config.toml
hidden_act = "gelu"
router_score = "softmax"
lr_router = 0.000842
tie_word_embeddings = true
max_steps = 4285
dataset = "wikipedia_en"
Below are experts of layer 4 (counted from 0) of a mixture-of-experts language model. Rows are named router (the router's row for the expert), up (a neuron's input weights, with its number), down (a neuron's output weights, with its number) and show model dimensions 0-63. Each number is 128 + 32 x the weight over its row's rms, rounded and kept within 0 to 255. Numbers have three digits each.
After each expert's rows: "comes before" lists some tokens at least twice as common just after its tokens as in all text; "comes after" lists some tokens at least twice as common just before its tokens as in all text. This comes from a sample of Wikipedia text that the model never trained on. Tokens count by the router's weight.

# expert 4
router:148171182118181103150182087162126105093130098120106119118150144128137153108110143106095170145127145067153118170092125126156182108134104094128146157149170114130114111133170199095074097108147173
up0:124154144137102084138078123132090099112134077123137101126118130165055077073176140158112121134110137126164132159186110098166111138002124122151070138122105164173109158098170155082130183190137160
down0:108099184121154123129094157099096107116136086109122089103134113105118098082140125083136102087112090154135070120093110144144120142084091121118117115128115175140218120136084115143104163145156164
up1:108134124162055167112176117145123105138125086163104156199083165091156132132134071122165097121149105106130081091126108181135113121092126091105101083152122083142128140137112151122151174154152137
down1:128128144174089088152117123092097117096157127107156118058145078153111124094139176134153128109178164176168153129132138134148076102215085142158122137124115125087099140098172142076096128112118107
up2:074073150126197186102111125157143109120042191079133118102127129104102131090163130123133122130071121121160144165208114096094138112173121092149134146195077141144169073120136093135100116158149087
down2:078183123122081145115063144079102128125078175122143011116110145130141162134159102117170209129156137105109180178129103139148195104180131131098111154186171133179130118154120148073142087119123102
up3:130172153155110158101165140146089113148116149141133128095125180141151153121126110153152146166128103131093098178128161171137151096114206149160144101139113187187101082126127125097120214124087143
down3:125155098096142135145090120150135173131106117127171125090112059108086138130090079104083137102139085091099135103131129036125141131107099119093133134105157080128168157150114141128159095102115127
up4:164103182104102162162092184087094094144115119124153116087137162199145163077120129144167182149136126156131164163156103069137154094123143138152132109100140113098103150123140105116103157148194046
down4:135158041089111124112134122107088098115135145120096126146164117060138097136130098193147109132168150250078108089147135113109119090117098063191173124157052169116110110158071122146144103133117139
up5:138091080187135161103104179190078183136082177145135193168151144109113107147102127093101119142112145146145148102133152143186129167179132113164145155203104162113110130121140136144135169160143129
down5:129082182097157185076101106065112112182182084099102102141126109130137056170158068140068120094132052105158117173117097140027165112127134102147149144110165131123111095089104171140183118115073138
up6:129110083131148119155141153138142108149117163126146113111121140080124110043186167158106119112084110190073111121104143125086148124155145147234139135186134127115084179123090135133072138143147116
down6:133156124110194115197128134113127097136126154100119149089093100092139142129134154151197118146150143167141140108122223147118035126144138114188058106132154102139089161133159133139130185113123144
comes before: " | ", ".", "0", "–", " |", ","
comes after: " | ", ".", "; ", ") | ", "0", "% | "

# expert 22
router:120117088127078174128070163170161091131158154194141117092150140083101142082117111191154157157078169123160091126157081096104146121144113106163144182187120084121067128154112125112104115100152099
up0:108197079085166111090181192141123173141122106091151149059068154098137107094107134138160089079157154121132076153159129121147111150144128118125133134141157123118185133081149094184163176112104137
down0:150139077145125155124115085146117097102125161207104146159184145084094114163136193087065140129130131134107150185168111133151087150077161155157119144112164123169108143130106114123126105126075061
up1:143112107112138089152176088119145195105187103084133151184130109155155112117162138174116169093124140152115138185121091154086138088137081164151149130149156145130157158136038041135183175109162194
down1:143135117149135092122081212141077085121092127161085147090078181135085225144132092118159114069136129120128146152160073097141156094109132092094160121135095101155092100170118130134169128124153164
up2:179147132142150115086139166155097093108127153139105104160103124106158164115083151136129178096136117128131102153099075181107180136104084117048160101155131142060173120155108130100139095088077185
down2:123136140112107195124152104103134142152074127115135169116132154141070083113141165131133101113183123137084155121138069123127120092126101118117105125066106162141094154137133137165122124101088084
up3:117118117148149131135114121126119162087090134142125096148113152157146131133123157104063079173126187135136146168167147158104125149136085130142134077125137133142175125128120201136131152071146127
down3:096139147065131136134137179134103121108114142181104110124167102150153132111108176171154175130103149105083139111085115174152081144166110140150063187083146138111151106138097140113094058112082168
up4:156123134131104199175122131127147176102093141099049134194215162124094121116184131088135137102151093157171134133133097085152100105081096152207080129119053100132160126156128087099104151186123115
down4:081089097096125145093114107059153146194075136122180052154132140119116127123096127108111146083069149110091100122125113059109147114181217146117173079148151079059155132130074089147154140160158190
up5:168130113165141092138174112154157092138127158143140088093148153129124144171105114083155101128187162080074087127150149165119173136104111135095165152145182107135176094173121140117123152069138175
down5:134146116047113143136212201074071102170100144130097138154123175112153142134125133135134114145128088083100155185101166082157094121134098111181211123117052179146099147167093088126131115147134163
up6:148083207102114110101141151115125170084177117119145102135158145113127101100074173115069084166090121099102138123197166123072128125129159135104098134121087153068094127097132132103110157174162080
down6:141078123140129086127133072137123172158074125124073150134104087125179121134161116136245155097206091129136136139097041161147148134155083149203172134128129101126126123144162074149137109059115200
comes before: "\n\n", "\n", "The", "-", "===", "=="
comes after: "\n\n", ".", "==", "===", ")", " =="

# expert 47
router:168168097142146119113164143157173094140186155146031121060126152112131149113084131118099131177077138070147125156100100116188141130135125101171187169119161098064121175104128165099100157090159186
up0:128154159211146147122099127148149109116100171138163060097126146105129147178101163136185077143128172128125159121128132166116178143066093132130128085130049135105122146161131161173235147132096090
down0:127137110161117093123160131162151122123161127115138114136121173082143212103079109161132109070201123131091092095109099157172105115107118096163086111109181132160048139078122128144118085071086095
up1:113100151149057139117140112140149089136087163140110120137123169097144155141217084171103109136113190069137171091163096055084109085085107130048146182152141120197105160084144100119122111133138154
down1:115158115130101073096116126157111092117163137115065103140147098140134113149118113127099183202173089172155113121098107129109149129160154125134144188130129118142162158165094100169095114098133104
up2:129124155119140147118081151114109173153065089098158113135158134140099114138144183179102121181178126109183255147151131148109133146145164089119068119109141141102115161162137132137103145135120228
down2:180117114131134166099122134163190117112182105144131108087109152114115134150170120104193097170097146163115198114129118130148173167099104125142121118120150053144134086124136147140216153166165130
up3:106156107131123100145195144143148119075164129099137148211097148122106123110176172112141128101118128146106098097168153215162075143120155148161140170126174129151178124032163108112082120160161191
down3:137167108159171130114127151128116136139119180160086131083115166103121191087134088064134167042097112175128193116146158114113162155143137138099155093190091079147161085119122108158134166055096115
up4:164112167130145152143144120132137094114047198162115132146175057137144134107088104153129163138167121133079120155115128089073155100062135130128121109152099159098074117164163124160142135110128135
down4:109092133099115178169138161109081152128175170168136142140133134169167152079128133139173135116123096170198102129133142131116122119130125124161051090116126089187223189155145105137130023157105087
up5:139149159118106135100204182096118122145070177113157131181121101122093122098119111122164110154155190077035129098070113159141136084101124112141148131111137125158145130111117133121104137104112101
down5:104177123103065185142095097154121117120167109132085097152094175141161115175130118116123116068117172088130131170102088092067134144148116101127143109145146102123058135083129079127104189128128183
up6:071099162139118096113121132179162124155127141127142140180138097106139147128060134115152161152108108120138043173121122145077089111116101172137059141130159091106168127099146147140116178118116100
down6:110120166099103092129107132106124066147099117120123136103180077126165125119123130163120166154182137112153124101076130141144160117116136135113083137111112149106137137162106147159101163185063129
comes before: "| ", "|", "|  |", "2", "| L", "- "
comes after: " |", "\n", " |  |", ")", " |  |  |", "% |"

# expert 25
router:141174145176168160074163113057145037116117088143078166116142133147118170056156117161148139136103167107139133111130102167162086133104083134130194115171177180118137151126091145133073148075133113
up0:113111095069122128084137149156139094149153109162094088105137115074105134095172109192143111085153122110054076105188156063180088167134106080125181103153114134161139163091176131095090111174137107
down0:125089182118188097135185155115070207177150144078161139134125121098130079107105114148099157134157090137157123075114161139149146133122139142160100133162162146089132113100101050161128135092113113
up1:090101188119185180133112206142151135102112109153209150126063152178176165158122135113135108111132111142091133198217125140123162104140158109123138109170095198140119117147091143180141084093149128
down1:150154152064152120174150119114096101143090049129171110107138093146108141084094112125130138117166114135134054095123156102106150138119160135119134127086139152163126048188134187132167127151098166
up2:144159113112115155203140105095156129144090124105132155130137130111146111094098100152152131126129098124098150106167074088081110100144081188125091102109199151124125165147156184089150085180147161
down2:123183157118180143119171169103187148116107158107146106048115105091139114104121136152128097070107102082114125149142144105150151140172166133166107141073047131104125135160126066144128155093116163
up3:132149093101157084154066105130094104161074149085119149174125141133090124102182123049118103104116106142161166184126135128176111129129089121137140082093161157138137108093064091112110131127120149
down3:086136100069052164099106107122103109227090121180120140190113130155150112158134084129159052104123099120083177128138152094128119153177083083134121102120151146109107140117138177106140126151133152
up4:166163070144124167095060117167144077130136125133152115137103140110088135153156147120168146121183099150139061119167209111179112172124110120124156089126131134181202069097180099096148150130125128
down4:087120084079147195097092111154158127132086158151103151093156159149158058140148109115147097092198125118101162096099064088169202155178113189118180171124161129170130164088159125115049134152127119
up5:138116153120146139121112114129077073117128088066140150140122184085149131190155093098145133147151106166124127070109144090085127165100121114180105123210107163133162152133091104102131144188108148
down5:103171126085130108161128158119139124152074112113118150149083125113069160093097053114108120124117121084167102084092073148162117109102112075110147070134117152097124127136053163131068087135207159
up6:108135107121186134147150115149104175137064186145123135171129141115120135155141087123056155054095166074127171134118059150138141137139113115166087173136107173190152154077107186189118148139177076
down6:092152161041112120119097122100122127155129184152156103116153105064212175098111167075171153159135113170149142140159124120132082070081065115160161167126091209161136119103125088089166133111142078
comes before: "\n", " |  |  | ", " |", " | ", "|", " |  | "
comes after: "\n", " |", "|  |", "|", " |  |", " |  | "

# expert 34
router:133184123145168107132148136150179142110149137184083116157118160166141142112100077130143043221090159126102105161128141059139159154117136111108133040121123053146103156101135126081161143156119150
up0:151104179118149136088089116158131145130093129100121143142107138145142140079175132075087121194164098129138216106118122147181124111110162076096184087161195114154083154124164179095121074089143188
down0:135137163173093096158143132119105115138172089163201112158137108113187116089126160166117103142141161118107214176166078069088141098160158074116068128094042182145133148082097159162160127148162171
up1:097100165123040093141148205144142142173135102121080118171127109137156161115138108135177115087140093165189087137182127173104107058169087050110128100195167102131151142137156066148111134130094080
down1:145097121142093137122156121087100071116128086163086136092127053187149127103059119094085132155201164122115160128144125123102128125088109092107093088111138123184172110157062116114150133085106075
up2:146161116165138150112148144156142152139071156119135171185103089124141088121121140094184107092141128144103144116136157091098076065196151138154129129085116124180095178103151124137115114091206040
down2:096113126113084102133158081134107085122138139130121162103121191226115140106167177098106131164122116122109098192144138156166115108132169122119148087115149181106164161144089197109091124124080152
up3:120089149197133123129089132094124117096149141128130048195096165132052112175161129075125071145171141151152124136203066145109162134150127142165144097090105157061143139091102112140075094073121066
down3:167136134056120148071098162151124129167156118143099170111121101157136079203085132130152140102048132115165126071103124201169103152134138125094148073134139123194068107123121067160090150112089142
up4:088161126130136184138166124130115149195125114164171099121097125111121083116094182088135125127139127147145102137151112166166094142172112117126170159072091160153150107111123210127106098105091158
down4:112181111150128194135175123121146124077124146149166121148156140114090175150173172125168102093091145132202089178123112104146089135154178159114126109050125131092095053158166148202150043138099118
up5:098087069104079139177102149143099209174131121176092157086134156133188124138121163189091141145120097133201113099156130137147164132129131124113089186131207149106104150079106156160095143155114102
down5:144169141109084162008157165132155174172092135172138162152109126090137142145122098136156076178106137125152091084094096186112093151103072124117134153108109097110108221144099126117083131145135104
up6:150098133149164074099163127079060085094133155099129089127158112181115100103180203140147129140106214127135143120133114116119090082151051044111125110122081141090127119086154115159092104066129128
down6:172092146068130161165171135198165202154159085063116086091127084133106159151158090184078127128131110116088094207148147190124151130109159109152143042147144109134090137138126133128108103144124134
comes before: "1", "2", "0", "3", "6", "4"
comes after: "3", "6", "1", "4", "2", "5"

# expert 17
router:135186156151164090138131098137156148093110112168107121105153156131106167112075115130094129131141169064180130122087155153193147138144115092143115127142172136144087080109115155150078139153153172
up0:065128136151136135125145174118123177124116130154110098160118131107110143175069167114111097061114133091109168133112136118116151166053112112135131164167062138113217130124137110089081090091135063
down0:157149122193115069091101136096164217117155136150132105139139135096135156133135148112114099161134107107235136113105123103108091100147118160093159122134095171145151098104137146094137073084119089
up1:108125149106124175141126124143117106129070115113095123127174145162122159179144084074180178132113104127085061192130119114105125140193098073115217140163102099120113114123133138128090144152077110
down1:118180151139150126152116178115100102131098092083122141099098138123106127140161143109115140063237159068126133101057139070111126149179192127175147136134173097108126101172163113159142114102140088
up2:098137114137112142135072143146113142114134128087128112175124127158165077139119168172098086139100156095100135125099105138175105070174153099139100060091148129160124148076113145131116132160173198
down2:098122059149107102168157145105126105116143097159177107101122132125065162143109096160132068139147098135191129144141122085171094076134148085127168129171088142154156149162144137122091089113176118
up3:169133078141137082155070076130126105125075132115115142098182134125150162164151157154128186132155140185141168142131115131160153136143136125118186116159110175064121119102148180099120131145128185
down3:094111151111150174104116199121191194125131144155112082150180139123133104042143131150163141177131135127163186110120128178122163131125113153145115111125107129170159126090094131187095150139093072
up4:128146150158097159122140150063082111176135102124173106161038192128126066098143154055137108081072165133132160147132176148101149088139147193165165122141166049140110130130167146108104108128118139
down4:114101137142160118131027089132157100146114111097073152141135104151182118120134115144164076179101147138131111118157083147113112118094133087128144167081077086149138200125086142125109070111139091
up5:156118090036109137144168077175160083091172146150142206083160104107176166134130123109114116138118156039103128138186156101136137110103093083121163118166106108100225104178127163158116148116127112
down5:113094170097148115111109148134122147210094095114181114132152132107120141107171132134116096047091148062129140084124126134151170146173212198058109109169153124191063123151159138147171160126141158
up6:066097122179167104112112122106143115131106194093037165159094116161063155153108084148129148094128100099156105169118135156167097190136118099163074128151099139123200183145158074147083122161157087
down6:105119176114123108123099114137145061149125137156129077118118139106144153171140174128140059107145139090161178207132112089070105101158104141133174084138129120196187130128121137131172064066160087
comes before: "0", "1", "2", " | ", "3", "4"
comes after: "0", " | ", "1", "3", "2", "4"